python train.py --n_experts=160 --balance_bias=false --vocab_size=8192 --optimizer="soap_variant" --grad_clip=2.0 --batch_tokens=[32768, 65536, 131072] --seq_len=1024 --dataset="wikipedia_en"
Below are experts of layer 7 (counted from 0) of a mixture-of-experts language model. Rows are named gate (a neuron's input weights, with its number), up (a neuron's input weights, with its number) and show model dimensions 0-191. Each number is 500 + 40 x the weight over its row's rms, rounded and kept within 0 to 999. Numbers have three digits each.
Before each expert's rows: a language model's description of what the expert responds to. This comes from a sample of Wikipedia text that the model never trained on.

# expert 41
Middle syllables of non-English proper names, especially Chinese surnames and taxonomic authorities, e.g. Chang, Wang, Cassivellaunus, gastropod.
gate2:526497527508528502528560451513521454491633503464496425530505472504503492519504498519491498545532491494488455523488511540531509476528429519574518500499458542526438506455440512443515402530472517450506518526468411569490556473468548463502438528494577471464467463506502505480489532474482489502470532540501506500524462473503591404430524508459422524554524572476489472460459489463461565507490587456475544521542465442577446518456517500417531555517455458451487500501486455485516494576525480497480435481539401499561519516557468581479488455511490527490476467465543431520551442454464564510
up2:530436493555527474459532517498505517467608496472514469484486572527555464423489423448466497467531457460487517492515474521510407599602494499555561470471484558562464531447488511488468502517474480550529486520428540478526492548524575519400472467511576476524501485591518426524483536501496497600487506464541504514480507516448517489502507492559510517474530434478469468483471516443548561499484548546572406476446512487509537538438532410444470472533475519489509483490561510545568473444521525426485471528479523496485485471536543406519504471462492481446516523482462451493528505462477489495

# expert 61
And, the, commas and similar linkers joining place names, dates or ordinals, such as England and Wales, eighth and final.
gate0:457458488536494491498455522540453541464468470511535535492457524509533464507513520591533494393500525499515501555555475537429557482493467533538604510512485567454460474582517497476424503473580496513491526513486507552525500478513466493453551560490444524520516513455500481473485506562497490449437533465427516427513515460472454447448532456447492488515434476457568570458482520580451498556518523527471515490465582515491478566541447480478505526541488536507469553520485491501452525535580486535429464457460476516525429552531494485483537450532516482491518503536410497401568417460432499526
up0:447520513510510515551504493457408443481491565497516555525500551512488480438480543436550517547506520496525512527550380505494500591426482563457484579521475478507480514436497555510508443505502509484538406512494486526508490502477464466466555516482459476557566486553531463518463543505505499476525447505512474452512524524573467474534500499511519531557552452557508504524467545555370504548512519513485529411449455565492496482455508546445470572547542476428493554501541471498559542499546531497498500511420475501457485437508505506444462548424507514495552510484482455475510447475574468399

# expert 21
Common verbs and particles after to, the or was, such as up, out, take, run, need, sent, grow, return.
gate0:528475528557510561479484549543476562537551482518513498516526445580517451525489604505536416539535463508486496479471546553512504490498491528557528475509543412550492475475528452547516476501503530493510519521521483516553463475543441485546419531464545504572498474511427463538496467560455508430527524488459549525462495475516516502523440501513547481456559498534489596477442511500554504537507537550505429495526515547568424474474443491456503486492523543561568580536553578475510534593528488517532544536451463473427457446519545538477545556451492477479560506516480444511578540438532449514
up0:444502522433447617557506542478502590452565463574503504461509467481431546545531447480512474501484477559526469476502484596549464468480535520520477593512457504496485559542501473522537563488485537507522475467515558548511515449499516547480518529532489478517483465510483496484505510558494484496475492499500510556428438508458576465523487438406518476515496481488511536469566543529535510459412441598584500450537468531467505459536478483474554459479525482564527499541461465581622513518540516429490488510550575443441469522518495453471506474496519482516442490503458481493517439494457529470

# expert 4
Past participles and -ed endings after was, is, were or been, often before by, such as written, designed, published, used.
gate0:476504481496423496483512580448472467490457494557576578538471562572455438548548568520545541477491502529512548467487416557508473473462492526453495458576503540493473372495491441493510531516470499496508479551495524494590445458579452518569515517509486546536488510492447512569511504454473528548516532458565521457490482447420473470474531458503493466545525561520448463484505492498534450505463497486576530571488436526566434549508541606532433456521521537538452458535486476496484518499512533467505499454514431487524502520522554508473501570524506476507510512501520546599475544513505550495
up0:557574503470511477535547517495446521531558438454474557505469530489547456488493537505476447464558433531409498526524466490523445495475510482453491416488446473405502566473514455535524480456513412513525537438485477532494501472531423539531436468458484539518596459451504505474534467503512483523460499480536497471447464472473446506510513445540455506527558473444492529472480470531585395558484493439456472561555521448493428407568505529435525546547500495511488460490485468495531482524502444517505431505566503474503521575527480464478489421501519447469435465539520540520463532445463522476

# expert 58
Opening quotation marks, parentheses, brackets and dashes, often with the following capital letter, as in ("WSCF", (PhD, (ATF-163).
gate0:535547458527518504506515512482457546481424487537528550587562507498483548632490457538532472465485483433464494524472495501485441571508578502528534443542500489501536555450453576501631501539579512414480525468484538524419523558524475539469563457502466485498403495557561511495556487550503533502526512491514520495481463499446517480465504548488489451499480468441527578488456535489427504441487491525552391464475514493544510540561486536507507529532426523484521492520495483520552506430535496513538509499475562521489574554544485438481521481541453496499568513439479502524521471515498493544
up0:497449528486536556529488494427465520524492451428582443511547499395471548424524462568480508343527504527532571499526461497456453505551492436483486481562491453472486504474574562491578527440546555463497491483454540477520520462510490455473443459482480473499521461534540518469417540506499495470543498549473498509469465491528527468493549509595476536528498467510501497523514541490423559504490524554465535467517524477543500491476505496533519538494472488531539476617516500496487495509504488495480483501443481487473506572461471574510490526524394520520542472457492520451546448542541602565

# expert 31
Pipe characters dividing cells in wiki tables of sports results, elections and awards, plus colons and semicolons in scores.
gate2:483469504448484490524466568475457533494500575478502531549500468582453528466533527490503518562568468503552491481510482478444551529510486513521448484465582506512518474483521455485464425524466523468530480444448491498586425405496415479437536497491471550489493476492452538494446483471472533477540536447460554523464516539435517465509495447472489505536506497520474519560513535542475515471526407537514428484442481526479547406460536420447453466521540600594511564490481504510473545482428559470540549517513559558530503492500446466499478423477483589548495466434482476550487519482536522485
up2:482495455454544423525476525536463486512507506470513430505453510474494516531527498501521509536517510504498496499426497453445528504489500528459480600574546488571478494530559487522509471548518494540460455471486530518440440425536413522588556587483516561490472511478524557494494512489538464595486487502444513486514538473484467502523423485485482512510499455541507399521501556486482412452451495539487578511480556525525550438464457522467524450537448574423479422464454576472471515424457558475527562502520521539510555441529480478600499496521450510456568494490511516532485505520422512485

# expert 51
Periods ending sentences, often fused with the word's last piece, such as season., es., 1997., and abbreviation dots like U.K., e.g.
gate0:577514467476466445450542408497521506503453500535469535431510455491457613514549490551458602502517536510470480524422486562516455479466483548529617481469471510500480497466457451481498506523491522469528503441459554482490496508552534498537503480530493524457514468430449500438485467481450482601483489506416524535479504512553444518550424493463489492507444512496468539478457441601522429501542449448510505499544573520469499482525487601531653499479491528507501453525540436515543499463489489457520492557552468563470487495552509548488514516492499502510524506465503505494479531446478476516
up0:441494502479462545524468469463491489568489518519549516571476511545521470522521539503447486483440503461486519514472518550525525473506510451469520527427507577489498485506501649534507530450490490491390515578481403436545457478500484470483506561508530527483469481511501506536511496546479482467462496500550494443521579514452487514469494494457552537611544419500529489514508541513529535545408486464551550459493513446424479530451474512453462501502468544464487447586547509484496459448472524483470491365502538456511509470493463546495508577544509498514445544511447457474530519482518546409

# expert 40
Conjunctions and, or linking paired words or lists, possessives his, her, their, and or starting orbital, oriented, origins.
gate0:512465465495558540504503566525506536447577513483430484551543510520499427536504532540446465476507505488496547504470491495508567522502447456524541551537506545455553456505510512546555469558493531554508516468480482490484486528496438494451515409455441473482510440526576563454498491550470536572524483518467491426534555488515505496495510594441435602473533475540447461496437552528556518432509531521496555512591403498520528482529527507526494446554438569566528520514489511512468526566540534586493481474503483534422501439525493559561482469533522486436453457463524568509478513459494501527
up0:461486447511448519505490505506472473500531483490488514423492531480461530467490530532556592468553507487489441490488411498547413528514539416460422527527464476507532535547471451457554531461506566437410487484443526534543458489542565506505474499518515501555528588550527463527523502490500417390506496518501514473501531448485515438444506591492544555519412583475450510539476521501502509494491567487497502441465517486488523499467512473498578545460529507529523552568483459539466406481519531481456465491460545511476538573489485435526494551523410492534512538530519542428449499542510490474

# expert 19
Short pieces inside foreign or unusual proper names and species names, such as Al-og-obotur, S-ax-ony, Mississ-ipp-i, Tur-b-o.
gate2:468575508503509504429481489498483498490491525517541482504442460482451490479532469450493523514490490488419446500565513513449491459532458464546501356525498467508545491499469504514482539529510479474506451534485538478498535476535445507495499478516587504515523561564523489497530522528524525510560375455484532504562581458488483475536508496569491569458475452526599438432543529503474601512551567531490452451467449484472564531551404545504553539484542509468516495449527537479560556461531518548564528441431504518558479529472476445514535469535517481454414529509527516510495545544480454496
up2:490537571504510469602466514468510469510425512537441499533482493466449509487477503485513434453517511439464525531541521518499533478395564542494434545551574576489431554537567433461474470554459464471498480527484503553507469536413486505522467505481513492556525509411501523538472457506527486495481485481473432460524502461545541485476537451431468532475474510541534524589555464558474447539566502437501514525496530511486507516548485485506538458526464492484533469507494536495479427506529565478550517469498468452472556334487472548470450473503405481510463496574463498491496493448481519517

# expert 10
Single capital letters or short capital onsets beginning foreign names and place names, like K, G, Gl, Kh, also the w of www.
gate0:489548496481458486557473416519540519501511522537566432507491463501541474488456499462583555504532565505505567521545500517508523480474544554597448503473489496493441494465494451486455479504494513604471445455492495559493477536448520564445544446418487505527424546442513512519507498402543522508544444501469456486564496530595555491477500554465497565509491524534501496497472543499489546472493468513549546484541424503548458532426493433543481467463538475522518560495573530514526519526468458504496485527520423458514460481435500509438460479442444450576458491469498499494468484396455442472
up0:486534475495479514551559571443491499461507429477449458432452442581545525487518426506585482508533508544509507536515531485487500519441479479552491490571474521530580575578512498482508482541556533459556444504580482479531553503471532458514557529466532541466485481508569545492444521524446463371459496508481511504490569498494491468509581481450427453538482484457480473494547504530472484501523488474505456467577541469507504535475484557522475500520543575491433574548511531555507491528590487547551493482491415511579435515529466493481535518483526515469484484423547504516500498557475471571

# expert 55
Inner fragments of proper names and technical words, often after P or C, such as Cy-p-riot, P-omp-idou, Mult-im-edia.
gate2:419501491521491467515481511495585604519501492449453507507513570534604551494476503458485508511492510499530525439469605531588542440544537607513488512497493482503471496480523513456506474476511449493495457433479531563539542496519421412528470534454470534514510483522374454533454533525544516532491487525574504483506530560496502449490526565498491535494481535532528493440534540486500522443485408545476491489501434484546505469470452523490484516553434504522517570519460473460542480524498464499502476529506464421481554509570476518508445375435488457498488488497539499492512497503514403517
up2:493545506494497484436516477494449427429515509504521509443520466579502557562558521508537531438506479456508536559488560476543565431521507547437512491466469561579520515555440533476521481516505459553509491605490456506461429607427500423536471465486413544444468483493483419513479500595472545524519523472497477536521586482502469535492478525492550572512502453506491472487581473462455466475515503473510581468475553475490436450509497428518500460537474502508465556480485503414481481513541465434491481471484493510477528514534524532496552405445511498507448504534547539494539525469494539471

# expert 7
Periods ending a sentence, often merged with the word ending, such as year., issues., investigation., before a line break or new sentence.
gate0:531577444538507526476498408575482522504541500482477474499462482466553466432504557511539544506517428499448505524527415561563505549524551504504534541433461490438537484554424478488458455543502485537567531568546540437401470462508505466491470525506530516456542457464526488469398498506464499505507524563561512477508474449458555541505453530495492428439548489469523491526469427539530464490443543531524474489488475483503513546563563510569464479500458527499550537492398550496462567486467502540476519498486521556553575492476460475506501507480506540518439480611518465475500523554458501467
up0:429504513456513484489483515493472471422502502509471489540443505492515565570493449524466429459481540476542520435501538463488400501519439444516385423496473483519516506489474505505522529498544497498465476418467529506542531559527415472539524502460465474514456473514486480479498487523588509563473449508383450497467433501533500487463538478508485433567471498467461479453521507542483474483582493519520561506533540498521547446528490556462465484483560538488371503407589476540474452472541463530504463510512417485462497530535533495510474493470541450495470500487523525447529584497490581489

# expert 14
Mid-word syllables in Japanese, Filipino, Arabic and other non-English names, like Tak-ah-ashi, Fuk-un-aga, Ali, -ll- in syllable.
gate2:477467522463522512486483521498538489471534546485542580499502493471498509494513529505417583538533461487511461555503578466500475564443518469494529523522477502484535432521532528504479469523489538519461524486508398537489539540474501534490513464489484549467525537538477470420475549449502467500510498572521394469604474521443462499451468534451434530541510488509478466479532571457480571457510482520558424446527515512457509483449468562529458516505526512595450448465580551411495435513506454506503491492575435451468517528583468400559557461503532492547575529479541520483479528489535496541
up2:502509524496538468488484466499386488466494494461589501474486503579455509536501532483475556492490512552440513484549575493571572549484492433503524493522469539454474526494507500476476449521512537494427501527518554560506500520437506485504440486539589502518501499502504510515393546588525459483495523481468488516527425448512499435508491468485396555462504495548493488428380549536496527515552476437554523419456508485528434505417536464476480467492522497549510561471527478479519471501550466516551567453497500576485398500498493481551486502433523551495520455535515450482552458484463451480

# expert 0
Common nouns naming places, groups or works after "the" or "a", such as club, school, city, album, town.
gate0:451475467500548537463585506533502463511532479480471497474548515527448495450484537465499520550516603512493480577518524481522532502507487513468520405485473515495491490519501579550510508546532462474481505541512397491533476421546515432546535530468511579482491505503475420440485465476490497473473472474507510402566472474481435583494511506483595574516482508634520541500459429574505516492532460464505443486513528493489494505446547524499567530558554566523506469479523471508437491481470518549463501458456454494552501451476504468538508520565454535598533527523514441421519436518482519474
up0:479528532521446521397578457501568493571529471553529479424535554536499483502528464542568501517435538491537503550578543533446445493507545477471511504465499531477489465519498505548529575474505550485535521518548512570551555502405520441530562480440440470485462505522478549485456482508505499543550439532467522542495493527508516377495460509548550497454443480498535478486421468447512486510561580506504449530509433509496541485475504420485531542500473469472501507472478505502479519517479411470509550508596539542524439509499494527492439504505508489473437465525483521464534520468638544508

# expert 42
Verb forms, mostly -ing endings and participles such as throwing, using, working, running, plus some past tenses like moved, relocated.
gate0:547494432566482488498540425542510510444487427498449528431490542511511527468512491460471512547519518561480469473448427552516508518508434477536442521490518473538491444515456529403508534514561486524499514449469568451544488500465512519561532505552473521515485508557480552469533545389489464407538503555480518439506472475509434560456510519580507543468552555501423514531388455474456492487573486507556435487601481476426444501484528517506514562463512512482537516463448518523509549549494541532468485456440482469534530491565473572503498511465442494466534566517454513503507466521524491523
up0:463492508442527476497525532539509465557504499452479461538484532486583554532423471526515517535507467458460508506462565443488542525476541454473509437488472506534478491492451481475445533485516454507430431495508447512493408532464542524462482528509520421488528521500516444462455440460468453499484441482402424508582558485509467481517525514493497502514483505510425530549554466573518541437459557493474542522465469494485517568435569556525467480520475565545486460514486538538513565413519534549551612516443462545458454502471478504451484489477604453484468519508481475553528477596516505537

# expert 18
Quantifying words such as all, those, each, some, one, two, typically after "of" or "with", often in census text ("Of all households").
gate2:407582475558496523431540469502474557530542503498475467570511452529409493439543520508477573431541520483421447553506539527425525516511556474441531489506471492522517488506517467467518467462500475497505579440587471488522537487454459535429497475455545448454498511515461496451465538472492467454504441543555473535481465497507485486518459528465569537486547509467547482361468518520512447497521496479532513579499462419482526415536438476510519525463490510476454503514442496495548468548563548465482441539481444532520516506484526522461505477478478435453527545430434445531535483443518474491
up2:510472556434503461516483514480437493483452558505473540504534471587434519495535508471557413499500463512507557459513513516544549507445520510515538504460457556495519455456503514536437519467500484563480477496498489448464518532484522495523546484453596518461401455466505511448461544471447577566426564471424503517517460488540512574511481460571469511473541508485540505544439471468438551409478452488441467501559493528493510541472551505459485500466528480508523588514481458514549419531528482599510523486485522503592490535512479592523511509531492483513508449473576498545502554592477481459

# expert 57
The piece am inside names and words like Sossamon, Grammar, tournaments, plus sentence words such as the, that, how, whether.
gate0:531494518452444515454467425505507513471517593461557542498515499479451561450502490519510531498550517485472497432559480520548501456571488459598445471510549509509521533480446447481526504517452499470460460465503467466527421518480514464468473454480505449496462539544509558503512546522544508455498521458395498577506555483487475449501540458552541515507519527437482547439554486501535528550478587430578469461476468521548371495492481560492545522479480427517465492524500552462528604520514567528516452521546480444507504490530514532473545450450490524494509459516536437468479560433491558550
up0:436551520463517542510525507504502490555537521514465483491471511506551496426410512576516508497551491496465472568407493495490522511483537497521556541440421482461491429520496514485387522423519477517437496497516509513509510504507480559428484478488496508541540517442506501527518466518454468542502470490548518517492520554545550555509434524445506533447596493582538490460475537504433446365488570586530579560501521567455410527473498477498496510480473485504518499525516521489468440552414528494456564516464504485444465497500563500504530540428524469537561465487489550507508570497475506520

# expert 25
Suffixes and whole abstract nouns in academic or institutional phrases, such as Soci-ology, Analys-is, History, research, education.
gate0:486524590496471461450597543555485480533527501543496446485517588491490529433507542576517447522519472518575513482541472512500445520498521484456435541530490496500504514508506529477535481491469467493596496467520480493499520476508518510553518469419460552491488539438511495482517500480502483484484482554525509534539457548485419497487504406508472551541516532544490514537477454539527485512459472542470537533545454524513580515593528514513420512510415591433524461484447468515516481550447409481511536469473527414545527535422509540470459450493508520463385478409537428453508517509463546481
up0:507451473441488514533520521586507435483603464450468469509480502493521497471509500519516436515480603513544597479533448480484507538546508487540464482476470469608472497498462533506473506431496505510547467465522474530411471472489442505509592609497503520489529466452521534479493534510558485468531374501461559432506556480488449534543555521464509472479521585471514524521523424501473416488520552529510497514524529510503467521535556485522500432528455515467547563495513530517530528435538565514475504566467439484520500447552454470508479535476517528512456590425503465528497486563525478531

# expert 60
Words and percentages in census demographic prose (age, were, married, household) and table-row pipes in vote and sports tables.
gate2:532552444499539506496503492449548513518498442555553466519420557497480600573487512540502445564475484460526484517545516557543487569502518540574481530494492420532551505511488535471477461524492531502535435436562462535433445455427494488493476486506496570466519498485479521517531532479472477524499493497438516514444483486464458549514495489439489549509542434518529527459494561607441441520482504506563438520437419472450462529520459547568465486486509460490506416485536479557428501542457528543465520523530519478536544501530558448495544519522408499552436575476459475572494459506539463513
up2:497528441521497523472488511409525462458468391529531565529483473560521502535396480557498531493480396510549505531496536452587518547475542453594481447476493562495530573443461453450511495502510554550473538556513580538513493503477434490476454480572497484430510526514480517449484519535486434446514489563489510524450535506444487524534493516581464507522514523497485534511498483473511508491463457546477482449429445432512568515446435525521507471525522460416520485469535495474542534551495516514442453513594447490473499501477522508541499534494458490497405516489503502528476419586486513489

# expert 27
Capital letters inside abbreviations and codes, mostly in tables, such as country codes MNE, highway US, asteroid designations, chemical formulas.
gate2:509544516532414466586511456511579575495572512493588516506553552476462489512461558441453545496563509581494553561448515446454558486543534553470472523442479481536444500477473561540517468537525500506447465529546517495504438441530569447496503536490586487504506484502479542523452455477462522429550514394514464499513496522546557486531454462507510498470490515511482459568468556530493488521533526513497464576476530463445516487453486501510517476476549492485462544481474583505579538507483505522557517515542529541567486459561523494533529428506442486507576474502449477537445425473554495446
up2:529461513466549494488501525505517514482545474499512501483555503457496516547525508567479507411483489458525491488416508412487501501501545613514450597458533485454545415489521519479494462527475462478502477588495406494489455503446530472499518470445521489463486495528510505548473577476527562442494545476462549490438534545555505522539506464437567460559534499493483530438475505461526524550419445599444477535442426430495490521462515494478502531570524434492456501469495447392525483517444460557533514473490465466471466495492448515546562466482506555568483496461460505543482471536528503561

# expert 20
Hyphens joining compound words and place names, like great-grandfather, plein-air, Seine-et-Marne, plus prefixes anti-, non-, and sentence-initial According.
gate0:578445504498481530487496505463455538479527538492558501512472512456538520489534471479532520485437512521502464462471593535513556506514525558462548505545506464470498505472535451448543502561515500485536559470417435452450559571473522482490501601455576500520446507561504554443502526494487583516433491527460482564533528538530490516431506500470504428579515500515458479494423438498517443574518543556474377484463501472512463531499481483434456575477436522503521562456537480584522463492477540493518514496429478518545585472487505481515522525554543525536519562481514506472445517517478477578
up0:556477527509506564504478528489512490513461471510480471557509524483512548408501526439522491497457494474526463470563478538426459543512484504499608474498517591510483520546504555456498513501591513498529500476464463486553500505548475591490418499567534491555552451484533562541516506493512499477448501552484454449547494510502411557476520458442515462545535528482475554516489499509528425532446527569576474519443446532519437530501463485409455512480524494428519474522578543555559483487498560528498498497522454484578535456452496497536472560485463571608478492469457516497557528479430496449

# expert 13
First piece of split lowercase common nouns after articles or adjectives, such as t(ennis), comm(entaire), fl(ight), gu(idance).
gate0:489485478485529530481538519514529515528522563513418479537555539472536442548447485464489442526632525476460471525533495520433528485524426557515454497498522509496491471490532463445513522503479479534520504517521523552517530520533502389516515439485522463430505399445524499561529471550518489508520423442469517502545442519538517451492504504532451487489476516578473529466529432540508487519471485477507448515477502473493529480498422524471466430483478456540560471442525483490495491474483501434574546493517488528517524512492458516581589486490507606501638435498539393476476495489525451562
up0:460518478509505510538490444487647498551600526491488438520470504462523522515445496519536491481491558465547418520480538390480468535414519514563521446495506480451520444510506466463538510565499497555514503468416505514513453484505450495514528437518542493438487476432570505499474492469552506469521470470566487475508522525488498558477503544508493482462465490528453498529566509511450548515461503516488507512510494456522535457589521573485513450465501456537530418468502400509616486515542545499518478482494494447531477475488471428538549465542549493448486491568469457477542613532554485491